{
  "n_layer": 10,
  "n_experts": 128,
  "vocab_size": 19667,
  "lr": 0.0034,
  "beta1": 0.9
}
Below are experts of layer 5 (counted from 0) of a mixture-of-experts language model. Rows are named router (the router's row for the expert), gate (a neuron's input weights, with its number), up (a neuron's input weights, with its number), down (a neuron's output weights, with its number) and show model dimensions 96-191. Each number is 500 + 25 x the weight over its row's rms, rounded and kept within 0 to 999. Numbers have three digits each.
Before each expert's rows: a language model's description of what the expert responds to. This comes from a sample of Wikipedia text that the model never trained on.

# expert 46
Description: Closing parentheses ending disambiguation titles or numeric counts, such as crater), 3), (1), plus infobox and heading items.
router:463471500505474434517520512526488542477480467455507475504555520512483496475488483512524487515487521478500488505528463523507490544547534503486475484486533500525543470456510507445481468542524502508473504488507530492462491519487520507484474444494525466454487520525530500510509546472464503505
gate0:486478446536501479503515509516486501521537482484500492501537487521519553485500513497457489470513515499498507478492493531456480486495512504510482518499498504523508512508561461507482496469479449510506538480508515508428510531487518499498523543506555489531522546507506513516531518461465467504
up0:521503516490524522514529484466493465464472470479514538503480521482466472526462496501561470490483529488498524473492511489518469522552494482457509521493523527504493496535479476519512512509488500511491509547491490509535488527505513532497505491496469515471476453485484476498467456516531496518
down0:477459528495516480519510544498475503460529457480530504491504531511450485493482533499513517491471512488517481542518502514505439489523479523493524480486498525491502502467512547482495484525475499455520500520470524520471481527488455537472487479460500508511478567484495501509445540471497520530

# expert 2
Description: Prepositions and participles right after a verb or noun, especially described by, caused by, associated with, against, of.
router:517492451519452465493531483515497496523493516510473503517522519523513493448548483477456459489489527438529475520488490543515495503494504510489442504505508536483503505485513527478536540499485501495487466495510480540477494537492527497479519512499502478473483505518485500465477496482467462487
gate0:511483490480492485485492482475509460505496512495538493524485498504528508457520564507465518526530496475492509522512511590501514528494489497506478457514485484507491465549474509451533539481509447517496517519514482497480479498466551475492479495524534477478482480528516523459526506481518477496
up0:532495502477477466481510514538510485498494509503536480481494538507468525478500510545502541478502485502515465482523469528537521513487493450503509508470466504485500489515467464487520449502503492501481532493483504481519515488492534453541470508469480588511535545529501514474455461517510480464
down0:503486509512497482509457543481550534489554476509491469499508521499502571527491537470526521501497516501519492511489495483488461527522559506471509491493498460509507471538478525490509477528491531482491495518526467527446514510528488507497503513477477500452465473504500499540493564502498477506

# expert 8
Description: Opening parentheses and year fragments in birth–death dates like (18, –18, (born, plus table pipes and blanks in numeric tables.
router:535504476475479442512536502516486526531474476508481499506498490512479498472483495499482479528517514453541449520487497536498478541458519496491455485485508533511507493477528467477490512516528508487493486457480553485501513539497486529480481445537488520454516529493501500515505506488489499466
gate2:525452506486448455502550508500482515496507514492505478493496496450544510476524513494474528556469516447521479511502502530457519541489472481504498514525517506497484480515528461486502497484504455494545507513475516501498492484486480532494516455480494497523486493552467510492465478500513534507
up2:527503504482464470523479546494481511511536482486502480460502468497484522488456509482506521512491486561457452468461452477492483501461523503560476511490489502516468501513505511478535507492518533480505466492501479507486500474516505462452506518529485485523510508481531468540522522470496538498
down2:511514544495479481497523514480484496512468499486483502511474502471473460527477523476454497517562511450479489505498491472498493502497448493489544475500490481478515522528524475527538514494498493507516480539509523544473518488547507457503500474517494490470495515460462480486487476501492509474

# expert 44
Description: Digit pieces, decimals, percentages and year-range endings like –19 in statistics tables, election results and money amounts, plus table pipes.
router:506478492500500466537547515477546548517504483505475496477510482453466510481498541495519468516463501467530453483475494532522498534478508488492455504481522525471497528447518478497481506501541465479499475476500546521468509513514531517485493503530514470470452515467537500493490519480493511458
gate2:464521492551450525527549512453514519430482497497491508477498524505507517480524545508511510489467442508518503491488475536503456456540492570534490538514479529478501550479530471519484504479492512526469528519518541510497533504509495488495515492527534460505482499513474454476525542532504493509
up2:497455515506503485459473480553507490471486501484489514576486492531530479486444494493512486506512506530504483457500463498484495570488480489441515497517525481499530494475531485496527523508506540509503506518503504481523452484491464501538525476509481479478479470534539475534500509508482488477
down2:482554489515451493486505497487507523471542507529530508518486479538470532499455516498501513507507523480486528510498512478524486503496499530502518473461478503473527545484499482515501500514559519531516483492525512511479498537496506460499531502465500490508523523479478438492487510548482490515

# expert 49
Description: Pieces of transliterated Japanese, Portuguese, German and other foreign words, e.g. tankō-bon, Lu-ftwaffe, plus ' and' and '&' in credits.
router:497511496480515483495499519533516494542491472514531524493522468507492475452507482508495483509534492481560465509511465509559473514487505475500427474463493496479487544454506511452490512496533491445486479498479528477511505502488520511525514483474538460472479525492461514476491526512462526487
gate0:512489506511431463497490527505506513508486484474508537498492489537500471483545497502530500509494504497564492473500488525482484521492497481480478508470471502473493470473519483499501537465480496497510495465469522491495539464464527481509477487516483505470445507553517507537492511511480519503
up0:528463494478521517512505474508522526462510517519520551496476456512502502523508501520519518463493517517549556484491510493501505486520511486503537434520507462489464501500502461494496519515500510508495498500425476495498536514463522528501484506515481479484491487507506541475510468526516465554
down0:490503500490476498466503484478517518504499478505480493519465484520433527490514526532525518497514510542426504505490474521478459514486489481521557506450521465511504503545490472487531525530510532514516426475512511491484531531495501538520518495485446479477493477486479546451481457528505495499

# expert 59
Description: Single letters and short pieces inside foreign or uncommon personal names, plus === heading marks, such as G-u-itar, H-ew-itt, Crist-y.
router:503529493514500481504519499503508516518506489493478508537508513499496498483568485508487477534482504435578426512498503513553487523505540499454463452467456509481497504445513509497477544508510527481489491493498526543478537483536529506487496479526493514484484489506509551502522533521475540482
gate0:466513470513512429501521513529502524508490511513492498498514499518513514551491507476499495491527516492513514491496488516516493494522501466498482487462500540506513526494490479494498501534452493511510507502532489546478498539529455550476521499419453510517526502482529459521526493561502549515
up0:464491491503501499522526562474477480493494503482481543545463521484532492508513467480455529511540502490490464530472499473561491507524513502476471507476523500528508524495515510496457519496509512517488508449475519514512552519501455468523530484480505521506491493488506505508507531523487525503
down0:522535472523450481518508493510484502491475477533529515491524544546429460476495521514521484522459481485474514483452470471486484492479472504447456460520519478522517493501456505538514547495483497465528515500509540569493484497525483466499505489464504504501487514495513499500519493504512502474

# expert 28
Description: Coordinates labels in infobox lists, plus words after commas in lists and enumerations, such as Coordinates:, equipment, University.
router:504527492490483462526489522515555548506496492512538492521508490505525516495491497514474481538465510494554480466503493521486492564514494482470485481527508477483525466485589511458470518491494485468515530486548545488469510519506503523480493421498531496494488485496503526481506488517492538476
gate0:477477514501486473563493486505530534490485505507511488488526475555517508503470473520546475517514540469522478503517495499534543479545490466483502473490531497490487512464532514459467486463525474469477480512485484459511466491539472511496517541521502484458503485524502502479527483549470503479
up0:536477490514432507506519509483516505509477474500480504521485520539493496509487495477509524527441547491491471480482483498475534537493538477521526526512510475499487479543519514475460511547511475496509522496514507507494543503520510504529512485532478438518439530476505506491499528476502533513
down0:474467515485479508535499558474527497518455438488456519544492491481466487459480471471504504493502456498491527533495471464469486516484546495502513500495471495473529459505495493511530557510476488549484509536475499481496511525481511516531543512523492463528479479557509522493498485478503468496

# expert 21
Description: Prepositions after nouns or verbs, such as of, in, to, for, by, from, with, between, into.
router:496518454549502464488534508491526512506487483474530485495513529518525499494495508516454473525510480473542441513474472512502469507471519501517481478505508542492534498472489512491514497469523515474522497496461544550469448523475533507476508494551494476471519533556499532456451475509494497495
gate0:464511569493491530467533502466445538510481468462505485478540505493468513491459502489499506483503472511511509491479504522567474528513502462487467549491522494491500476512486527496464514485499493477514506524467501499475504505463495541504467490492476522538504494501454468475480494550435512485
up0:523566501446528513486481510503538466514530496552492510497480511461519508477527487481481468516511480482505522508456475479460487468513475505513527490513540501543461523489509493486523519521502505506492478521567482507505488462487531501493524460476533500526469469462507504508522511499516466535
down0:520538497462498473510470544511499447520490473519497509486517484496487505486508507503521516514464490493467536489496470500511527508484492494500504513481493537448464531523509526492497516484551470495470569516518456465504511494558524495492524491466511460507529505514500474535468497505489476514

# expert 50
Description: Verbs and nouns of personal careers in biographies, such as studied, retired, debut, moved, footballer, and Early life or Career headings.
router:508502474482493493520531555480476509482478447477540494479513482530476477486451521523484484500482546463543505497494533510508501505503484506493458484489473516457485464479474479505519502526489526549529522509469534487478509537460494523470494511482504502471527502500510487533482500527517516464
gate0:481477471420472535517524487440496530503508459468500507523488485495482494531504511515478502463525541486520493473480510504520445535444475504493506473528485536506451510496499506506503467476509507498541471496538493493497519490511499512526489499496515557461530509533532506527460532520464511470
up0:529497500487493488514461468515453477541531511522516517483542543552465484500495506451500513509457549509471494456474509525459521503491455470499484524502479545526458494472498526496505522507468475506504496480517480480511557503524480501469541493509516518491440504496495473525502447498488535503
down0:442488509496497527514496492482502526515494510468512483497508537491514481470517519479496538488510449494516502495529482419520498532475541468461511494496523501488512526467496472508458484536482516555489457559545488466510525485445474496487497522502515508551511483483487467518525529477518476488

# expert 20
Description: Single capital letters and acronym pieces (A, CA, PA) inside codes and model names, plus line-initial hyphens in See also lists.
router:511516496488501484501536524509512534499520484448540494465568487493520499485488466514481485514510507478561470499534496512532484515515481486475472475527507519472504520490534484499501510544507480507523521520485517503494529499502521508491507498458529501448526509488489547501537546519498525453
gate1:539509490500488497515508509503528476503516517479479479463556523475518518534504467533479536492583457478504500498468515531534495534521460493488505508492480532513514515503540519528505509525487505500528510523488519513518502483485452508497457506458470511439476530475559461551516498526511499417
up1:449536517502533517511494503460501486519478481492570516485451488550527474490486492477490531480495486532478516525545515467529475462491476450520502511483535505460519481524532473473516531510519502517503500472495493460488488486494492508504513528508522496509488469541507502495523490418496520509
down1:536488486500520506481500509499554465505490472513500507494521480474471479518490514541497502492480522496504499523491450504534518492528551493462468522452481487507529510517525491463538507479496477442520471519526515525505488534502475476541547505470499539483469501472450507467529543520481521458

# expert 6
Description: Word pieces inside non-English names, mostly South Asian, Slavic and African, e.g. Z-ind-abad, Os-ip-enko, Mos-add-ak, Chen-n-ai.
router:501524467490535511527512505501497475485522460498507524493519492519479516530486498510504497514521511458572437466486467513513493510501509502499412465490515538498520486457511496435510527504510479434518490528519513531451522544511516528506478531454510475469497510510485501498489523500479484453
gate1:539477510520486502477509508495485507483504502513541467491528513529497464519507528486508549500551511526578465459497501506474532532491504532521500487503548530488505486547522430475503494475468452496486500484500538494452512484503517496519446522480495530507537514526526458482504485564473481469
up1:552520507502496507539485488464513504498480492534489495451494525481466529492496484468487523484491521480500533466482479506517464502476485505482528489524520483470547468523463499501514493493486510501461467524458492494479504502528512490531477475528510497517505525477515459525498483574485536508
down1:555480527485488516501516490493517525528474525507452536444518513477517452457512490533466485517536480545517494507490467498474505536518501504533484509492501523499465526509516475505510464495530495491510467476502481504560501496539482500533474462472528501481504488486520508490458507506491508526

# expert 43
Description: Pronoun subjects and following verbs like he, they, was, has, also, and the word See, especially in See also headings.
router:514478454493484471545500490525521485517503512469517507514523488535512544508535526513486533517503505463527478490506478517486526518457509461507437496492506507505446555463522473488485516494512497484465474479517519503489505564512479489500509508498499505497501500528455467508525508511484476478
gate1:475551488522519511489497542527504503463474527517491487493477490541507530493516524504478501483518500539524509468488513493505505508475488518468479484490486512461474515524467475458453512481533492513530466493495502535490499478499513469493528495521506509514516527501497497484530481489472506529
up1:489497484511515483552498523499502518479508496541495545543500495458489538493536522520510479479479476524516487459470525513512517515489524490545490488483527495471478483461483516504477530539505521530479467471475451512507520461553498468478488471526481525474476551497544504492526457463480524509
down1:522527538483503482533486546505524517516533499485450487484511496473451487535491482495543495489492517527526517476468523494523527499484504499490512480476452507480558556458550470480486505454478495471514493550434498524492473449535456449497512524484499489452484505513450511499519512496522470483

# expert 54
Description: Colons in citations and publisher lines, dashes in tables, and German word pieces and articles like -hen, Die, van, Der.
router:484520496496537458532512518505465500559492483524502491512517488495516482502505492485458434509498481465538459485488461544564520546462523477482469503502505512495501505493534486507472508506502471453521470469483520490483549533537534512505486518483518498501480495495523502494508472535495490502
gate0:506483534471524490558503481516520523525499471520484474520500466458526546491519466482507516524515491499535480500478449534533489498488553496503523523469495485507482508498518472498497443526466495477527456475503497502482510521498513518521514477563476494507513490565493517462487511509503511476
up0:461470512484486499454514516471481490494480498522512531454546535524474526496479534485522498489499527485471503507531506480508516527554483510510546494476466477503513484472496506486527511502560534507465492537523508490499485504493520494471472491450533464471496509481480476454547519525485499514
down0:490516456533495511495506520514490546464524493496530512524536441517504501470500531525486467487527496504575487536509493454489506497522502543523509445483483486506498459507527476527486463537494488505498489513450498533456470514519483554503509487514495496498508480498476534482516486479462524484

# expert 10
Description: Periods and word-plus-period pieces ending sentences, plus line breaks and heading marks, such as year., s., ")." and "==".
router:483504521512503489457493533498490530527496479518514486490532506513524517478522515513483428492465543482494467531500479513518517551494492497508517485458497489488545527437489486494511531486493510476505454543495491513478515501538503517492480490504532491466519484532474526484501481503497454476
gate0:511472488519522490513499511486518462464503495510547505485480534489455447473492484470482508479550481463514490499483506505485534522589527492519487503431472496524526452486538518516489499496467477509489497502500443505497504490498537553498508497480527496459540488552517498472540494526481491487
up0:480504484511506517485487471506498488506486494479507533556513518493530522525457510490438505498538532504500498464465502516527493485506511472484492459482486510523516491527471536496513489474486515514485501518452476506473503478483522553502544432510540527499504517534439502501514506527474526460
down0:516538488521488509524537533478506516498554553504493532479472503441511485523497469540528504487478470469474500522497504548506512504478548466470548504538474496518473502498529499462507523498549470493474519541500535497501491527512539501537485508490493563514490479520451482486477512481479476502

# expert 16
Description: Function words and table cells in sports careers and rosters, such as for after played, of, position codes FW, MF, ENG.
router:525516497479456496500515478478482548500482445499476499490523515522545513450500473519472471514523526473524461520514507526562498535453493480521471484525474511462465523461510490470515524498507505499483501504529540498469522525456566496479453480508484546476510496528497523468484541515485468477
gate0:495511501550487490494517529526495494516504479508489494486503519532459541519516524535433522489509519514504545499517453486498498474473451524484501473502478499546529513474530504471441459500502520522548477516468548548535532471472549548467507455475497463513500521500469538491493489562483470536
up0:467491511507455548522536482446465496525520499566467499514513507537452474429521487524530454487507533474498479474508496533541514533476541507535492521487547478521465513508493494512498503494500487498515506533514500502490495541502502533461525507545479504506519458492459458482481509507483473486
down0:462475503525536507464531495484523548521523517501522513490523487492535501469515439451460475561479545512485442507492547484472492498544512501502485499496495489519495468500442501526511486456477496488491527531490490486519515488485483474509512516490488459541473479491527521490493493478494530518

# expert 32
Description: Articles and determiners, mostly the, The, a, after prepositions like of, in, to, and the first capitalized piece of names.
router:504531509515475488514503514490467509516470501519513526504505499484486513510518513504443466499515551472539440530559467499507499504505490517495477484541518505457530490486501492480485538518555463477506515514495510526447465502495513533481518466448517514493480519546481509491537537500536504463
gate0:446513534493470483495557500458537531505531503487556472540488517516522492444502490504497489496464504492484545483526510505504498492495489460470513554519500531498494479510492490518497483507527488481526519493510518499488479525520507481498503472522504514448460504514485455525464480522483495473
up0:517498490476517467518511479462488558453479464503509464508514469457549505516517532463468487490517478470535493530483483521512496479527494486475517536494532482492534488497517489507505516541544478490523500504475497473505482493447463554528528557497514492462523486518474507508521508476485499531
down0:517476480468551485494501539508503539511510517506475499463477504479472457482515499532505515492512494508547471544502497480488465481462471545508509488531471488487489502502485505465481513516486517478517486480494530508493540512523553521569519451485505502494506524508477504476500496509490476518

# expert 37
Description: Measurement units, colours and body-part words in species and rock descriptions, e.g. 1 m, ft, yellow, black, plus medal tables.
router:518478471508463486499510521505446490527464475542531451523505471512519498464522479466465475519466501491549488493482481541526483503491539532475461499466490522518502468463500444513485547495523489513476470504482492518497519520486505510519494483472489497470525493507497564475502529503496488490
gate3:519489500459496507515512510513494481516502486518482471481551506489460497460489493507491541449511490498535503500489520538494467491515528516498486509432455466539484454495487472523505544490459493503519573493503507468483499521520528498503474463537486513451508491530507495517507530512470490474
up3:522511513543531463482501536508509491535474517489504505474568476474482472473501534532456542489461506513501458523480516506508488497475539533512524521501469471511465457506487512507496515524514512500502500496500509545487493481548528447523510522577521506507499502451475503471452455509472504474
down3:544530481492509477507497500463493417505492509544526481492506506477502501545513518460480496542488552502459510470526492519484488526502517515513473504470530483499501535500486471502507470486517501487481450475487505495514488519496518483532471497511506517486500439535504487488486520485460493517

# expert 60
Description: Final pieces completing English words such as bo-om, chill-i, sn-ob, corrid-or, plus common "the" and nouns like engine, officer.
router:493526488480454470513527547528518504513516496496464511482523471502511496462524507497502462486475511458538503508538505541518473520500514511490440500485509510470491512473517515466495524486507500487488477491496497502458523533498566522509496509538512485495475466493525509493497518478469492490
gate0:464487543521467524537508533531536526526507464498507514513445557461521522485540481465458486522495469489490509490488479490524487462486530491492546516499506526507484513475479505489490509502496469461480475550478518512496513470490514481487546533515494475495520490566500511515508485507463445475
up0:501499469527511508505529483437474484522508522521495465482519482519522528571532524493490478484490465524498515498511477491481496507469508486513501509530506535502505513529556478506498496542485497541453477464518499518518476514499479529495483475493553468490501504519470503526501518541481512552
down0:490539491514486473509505536510508505513495519485458507512525499517452505524484456549467466511506549520504458501493555512442481451529517477516470507474522528527474496501494523479478511547492555455464484486498508539532502513528485510462497466526517471536479486506499547490496486492512504488

# expert 11
Description: Opening or middle pieces of proper names and rare words, often after a capital, such as Am, Har, Jo, Cal, pre-I-s-lamic.
router:495535473488518483515513509514492496512483493492473534512529511512487540529479506525472477480509543463534477532541490515500512493502506522479412489488497477507523503509484518450534552519551478484515473522504513532455505510508512533516516508492511507477515530510487501465495504507460477491
gate0:513488477532539470444511519535504470516499520473503486552499503519506471508475523472523535514494523517473517512490510495494499459513525447466479417511469537450460470493537518509480505457523489548525477504521477503506498494494528497488468524504497503511522504512502509494478520491515429484
up0:477539533560519466518548481513496461525481491493509502490541529492498478500539528499530495499506513502533508508453480481508502495450509473488503487502497532522481509504461521491504528523545509481545437550486499492539469541483537507506459520534505530459509506504518481501507518501509455442
down0:475521469528545490494533502486521489494457527527482472519544479436532450481500517491525525482456453554529524504545485506507502424478475481520516505486500485501460447510532515505495499497513503501466483507507459519514488493498502490484471511474497480518466496516515491515490545515541518488

# expert 34
Description: Word pieces and title words in sports results, such as st in 1st, Championships, Gold, Best, Freshman, starters.
router:507512506515498480488500488526490537465482461483470520509520488491502515493476476522495490534506510483548462490543480506538471527467484480507457517483465519481489537472529502485478519525497450541503498485515551530482504493483524523497471488539495514484496474496517506478501524516516522486
gate0:507520491476490497503555484505509519509436460484456491506509462504533470466481508536509534542443559461484490519525499466491506545466495511489513508451506511472495458465526463497509483462513503534514516482507543503527491502479526480479462449551505494514476466532474454512541514510501502456
up0:536502494470490461493519511518458539511452466546481505491499498505502516496501490489517513524462536518508470476488529484511571519472455507454534514500500493483522491469523510488506521515500508495482497464535522523518475540436551498472491493470483482519507513526481508516520505510484549518
down0:484491453490498477516504510488585547511514476460461482507480539521490504505528485542464535518486477529515460473498497500507480443505548521518487507504477523471498481512465535554461479527491440516522502507494474539515495491503519496494539469474469499515488499526482500477511469512509498458

# expert 33
Description: First syllables of proper names and rare words, often European or foreign, such as Par, Bar, Cor, Vit, cant in cantrefi.
router:476512438481531481516530517525472483514515498498490496503525519491468479495526512508458498492511525450580463536520511555500489545504505494454427506487499517495527467493517470464499502488501506496520504497503506535458534522465506511508506513510518505474483514510495498499484502516541495498
gate0:471485522562469492521487501533473544484529506520462523518509484490476521483480509470497523494537492440518513527485472528497499484517499486459482540497487486501496519518507519492488493510537467495500490505520526523487539498512494518501476474537517443511528522537496505510551518479509483495
up0:497526491483499501510490526496528520550522498486494537434510512482493529515513492510506491489498545525498509542459505453555511492468492510473484482534460496497500441512484494490502541469506498470490468517539496487509526466515504488529508476535507501540529478529503511566505446525521490495
down0:468514527557521491520542518457529484545536497483497484484469528459507539471493516489514521491492479513495505531520502502497467488526482485495478480531507468465492519542483483530485490513526427474479469487471561534460485493514498488517491486531490500530507518479505514477495469534510486520

# expert 55
Description: Final pieces of athlete, club and place names in sports result tables and squad lists, such as Marous-si, Ric-ci, Vaz-quez.
router:516493529495481495518486554495498519528467520484520464507525491497490509499496480481473456548510516472559469484501464523538501577493476464507459478477500490508491513442515514482493517512531505475507458475481541495474513539512532470473478471483484503460497492486503520474494527512504513449
gate0:510495461495493531472496511498478529478492540534491525482496493525516533497459502464482468489480518525469520480533523528467456502514502480513542522485501505520513465473505477460476541467512486495525486494490522526475498504502498497485488516548558497508498493524520435486483486490471435473
up0:486471534465486483488516491496498507509527465463484509490483524495494500536504520529520534502515525496544476467498471496482528488523486492501476500508449509507449516526494518540513516530492527479479483485502516525479523538518542483491523468443499532494472509472479547498529497509514551484
down0:507521489508479472515518470520531524526503470484502454482527487507517538494509518509479555495455487455482491519557465508508475495501460502533535459484464552462476519504453477466473491508514496507480500528525503486470530505503515552498522515471517503524495517523463516517518526478492511507

# expert 56
Description: Determiners and quantifiers such as this, other, both, two, all, such, several, used in general expository sentences.
router:487496480521467459515546500483446529533487477492500474507518498499503499501533482459476481532481532514520452513509463573523501529498477462488461488477493500470524505493519510465498508517502486478492519479496521497471545532535478497466495472476482519512506518537484496480527516497458509470
gate1:492509492508502484526472521565502527510481535502515436491486552468467480512523535488457485489540501511527505460513474507501532487473471452541488455503453508481468516463524525473497497525487501465527468547512473524474480472505515473511530525468536436535514497456504507508517499541508508455
up1:477527483526497475491461491470561476464511506497496459472452486493506479487452471541463492514528509537510509493537526480519533529450463500462477527460480514475501464512458524533466491477468461514533499535488493482571504476453530482487506501489465522532470509494515503502513488507479545473
down1:477498507491430502493499548471504499542483537475525487502519511478501475466433462487493500472496468512513508506505498508540503530467458535486497496523505511516478452548497505517490484530480519501547499485496491495505499429546478513494527491475508455506509468493509492482509539556519516505

# expert 48
Description: Semicolons after founding or defunct years in infoboxes, "Population (2020)" headers, and "the" or "(aged" in census and geography passages.
router:494464499515492477511534525499533537528460481547480485506530471514508503498482490524501490525475532467534479547480471512490468513492496491515467529497504538507519487492523439471483490486485499430519489539506478548514488541529477542495497508492505517500509524491503481489562490472490539473
gate0:485506526561510506530499505504496517492507446494483504481459474511465528475457489471500527488539464514529490527494495466512470514472538533565480519474483497452505507506518529446448515475490474464533553529540517508508483504524520498534468525483541516500502492522535500512475530483488505486
up0:435523535506462498524531478459507506494486523499542469504487508527482504541437477476499512518496507502514473496484477437521528489522505469512523535514489504488523519534474543493462468495508519506478545502520508486518456489506486497502472504512529520523498482541518489514507534519489488486
down0:523538493474495502575514510502494459527458505481457490517514534518520492517533464484508483522493461507448512507487520512526575474480501483499529481483474458507465526511479505498484496493540495492480501502482507558476490498519475477523512492456531474485534489480524501525505472539500513500

# expert 41
Description: Inner pieces of Latin genus and species names in taxonomy lists, such as Pseud-ox-anthomonas, Al-op-oglossus, Dyt-isc-idae.
router:499486456494487495522516480520458500506508500512520451528519526475468490509480462469486473491523550473567458507521476587512489529491502507508428548445505517510548476471533463508477511526520515501511511524486497506469510539488528519528466487473493509485503490511499495449513531505522507458
gate0:526471535503454495481494497494529499514518476500539507531499491505518539463497522504519496550498456535491514473477497538451532528500548484518500498506456474515496512472512514484511511548465514487486493486455501486464579520512504478483464476457513480530522461490502475508497507485493454525
up0:484485496476518475491521517491540507498498530429508524484530491491508510511497505567510513495501469478496536523519523508507499497492470496460513433528478502498483487505498499471512519488480483478474498488538505519537463475500505532484542497517530505454515504512494518552520506524482511502
down0:474542496516470506499519499537497482494522515515491497513516469496555472511507586535481473481483509488457504509480506506502498507501470486475523475537475524536475482525461492521523555467497549504552527474522485524514527506453491518482514483528516522496463551502476495463490504496520494455

# expert 14
Description: Abstract and institutional nouns and suffixes such as government, Council, law, -ation, -ship, often after the, in political or organizational text.
router:519474520506464464506565547522525513501512502480504491510531491539519492454493472515526482486530511486558517489532498523524493504513468487445481478481501546495499512483528505461521476491507505461505473477508501472483497583519506536502452474495508492479516526481501495488525506508482496478
gate0:491505519556489485534451516510528520502469460490497459475508458517511501471490494547508534507561483486503498519522515509514498517530503501461485477478510526467475491500463454461512491538522556574520500477478528515493509507527533460489463488495462498528527529507501516474480455467505542458
up0:509457505520459517518517492495475480460539496501526521506463516509482501485489550520500519492501438507485533469499495483510516514444439496479479516528490490493482472494490468526505500500535462497479472548451479514487538470512528486516479596487534506491517477527566517517477550502474456502
down0:530501505480504518473503510488530509519472513518503505505490506505445481468492486497506482474470472525475494475463563520525520514508508485483475471496479534513520555504461474437522516506486506475537460510498570545495490562546463486513489535466502479471465480455520485527527510508533507542

# expert 22
Description: Common nouns and object pronouns ending a noun phrase after the, his or her, such as band, career, him, them.
router:522516526491450475469513527494495508494477479501492485465573504520529512470507484508492458497509517478510500483510505559554547504512477487535427513485483506519480517470487473514542513490486462449508469531465475532428489530480519529497506488498516510482499474513483534483508486528485475484
gate2:515540455465497478470502520530485549504427509487487500546513528498530490482445516481536477529464531471520473456517488544507516523491493571514483508515537509499510517471480471509516500533528503516510488512514503525474504531497472465519511481544520506514506507495483534496502501520497484452
up2:525479510494513537530528485514532503526511489476464503463478442533480469503492485515481544503466429510517511531526515487520496472484499478484483484459492514467502442531548516488527512476484517480495492487490471491543503458511508516499486492467499506523540489501499504537504530474491521532
down2:541475517494540521548513501526466514511510501455502498503491540528503558484483515541486508457522504503512526519510514458505493485479518493493462519502513526457507550521483526504465447485495481519515495481476491473513475496541494510455538519470538465493550526502452468514531492528527488543

# expert 39
Description: Characters and bytes of Arabic, Tamil, Thai, Japanese text, plus coordinate symbols like ′ and odd fragments in codes or dates.
router:540509493501492473525530525491527510559502479515504509499516464507516502502510454489497479535493521492548461498499504506526502537493515453475461487483491511467486512510513503464473516530539503520494473510450550481481518539511509482497474491504492514470497547499500503484517526499455524484
gate0:526567514491493509531493515522544443491474501480513532482539516531519498451482538515473481489533536484500481503490490519464489510491491522462527514501536521505523514487515485457540497504519439536529504472517514510468492528462548511526507455535501482500515474518485491449518489504463450518
up0:502506500519500495478486543526491510520510492470515501440517469501509524461495512490509470509524472508480517507451508479483451486494520458543512516474524548483512449538464526503540497495504484494495509471521476529492481522473479498507505512464506500546488500463528509530431536492490479490
down0:490566538512559453517465514509523481501514521493488495459484483516520495467497541522464531483497511490517512530475504485500473471511529514486459506458487533498479490489527528510473521472482497489483473515519496515529517511536555487481509535510453509497465450490547517504484504469459480514

# expert 47
Description: Pipes, line breaks and numbers closing table cells and rows, plus See also headings and scattered word pieces like che-ss, c-ot-ton.
router:503511492512489478479512513507510550501462488517452472490525473481504515480508517472479512538474474466548492506518515535494516502477498519497480495503480515473495507441517497485478519511530472496487481493463509517475505478531540497481479498528499492500510474492494518525516507460470492437
gate1:493504516536504445493505499483540497502460500501547514524498514471481453490524493500471497487495445498490527502479502488467567492525553501501507494497508505505487488508490436498495525486540523464511531558473479485495518508484511528454548501548531581511519512495489524507470504531509438531
up1:501516461491559472502464510485495477500521440504525521518493542534512490568473494533492493471506502480500512501528531498549514478497437490490499479521488497527516513517445464504481475526524522478501513483502518507531544506455468524528513509480532547491505503517527466501533495503461474483
down1:505496526518435493506502530528497467506496476479491514494532530493523464436552456471537539466529534517479482494481482520504497529505480522499513498519527493524515497532461528533474472527461487466525452560554503480502535523556531525496507464516547526482543500492522511494472507457481500494

# expert 51
Description: Past-tense and reporting verbs near quotations, such as said, writes, deemed, named, led, stated, decided, and track-listing separators.
router:460489499469450497539513496501500516514496497528540508507541509488521509488494500497504491513507518462533488468485467552467512543470480494503469524493523515527524502504502496462486500483489463456478491485479518514458529512513502488488498484533498504496474470537479487479523483509477505411
gate0:458496512509531496489462521496515516474509484460441504460560524505519457486468516480504500469484525496504475489516529545551506501484505522518477498506515528469481428489518537492515482501503519521497494483497472571477481462509523532518530479444511505480499528496488515521485502459490531517
up0:521503477527515488462561526457482511545524499496542445542472488488488501505506485538479528528480481491518523515512480503508445517522485451500493510474491507468498509510510479515483474492489511487543487523524535451531495552521477509482483479495477535487485521509530547456493524511460488501
down0:445478503478436532475498513498532488494537526461517492504490502482508496508491489485538509515449541487484523499497499522499443480430497505484437528517529534485514488504488519465476479508543480486529511512504532512492547459493482484498500544477502471463507498460509518504478527494481500470

# expert 52
Description: Capitalized words inside titles of songs, films, books and horses, such as New, My, Are, Flying, "The".
router:488516532492491482534500524516482512562465470515504512521536531525463510483500508480476417516550562474547455513486468505515493533510522508492479489477495490478522527479517508490490492500536459488520525472500515526483525516496498541483492497487534498467502504514476532502519509508498520488
gate0:504518506542499509472498519509519479552482489495515528497480494556493483495480509491502460484482508491500515491495441470496460491527524475532505467520502516510517498507512521464538510492446528492505494517514472491478494541517428521469499514472482501504515514531469510513544517512469503467
up0:501504502544528520508516533519527505548497479515491554508520473499477439534535529498506497500505530531514470555524492494492480499523543478510526467514536519489545516502517516473486497523521502473482492459466467508463540524506540497494515535488496497499536492543512566502500492485522536451
down0:472545520549483520479502488549492537516523488500501471526489483501499507490505553505483500471446507472507520520487509495509467501473518538518534489478528491494525479535487468541501512519522478509512531506536520489479470519478532577472512480507509535483516508462534507489521528559521508546

# expert 19
Description: Sentence-initial subjects and connectives such as It, He, The, However, while and and, often just before a verb like was or is.
router:537469480524489468485512525540482478535451495541541508479545486524514521502485508555528505503522526467532494501490465546537526491508486502496437506476501510498505549499539469484475484463499492460516461545523524510449485533461515500515514498462489491507465550495484504507517514516486546494
gate1:433519505484502475522528545491531474548486516533484444503494484513525534514440550509440487514527476510495449533492511546506519519513460505538487513492469505483553505491483496500470436497473515498506496451490506556506491458532499500480515500532528500496552525506492521509525501460482483493
up1:479473522461501468526488510521515494541484459522498484460505483462510496515474538520479476480512474522516483476502488494473479467530541549538526543475487480489529559531522486492443490469520481518416481490491494547493476490492484497473487486489542458457495538501509453490509565483534501516
down1:515486495466522498516513454497496502504534488458512517481533463511493521469533477501480511516481540523503474490474506487532524530468524509497476485502486496494493495473528488470545481513492508482495522489536533477525475542526484548518467486501533469524494471467547464528500484496466509545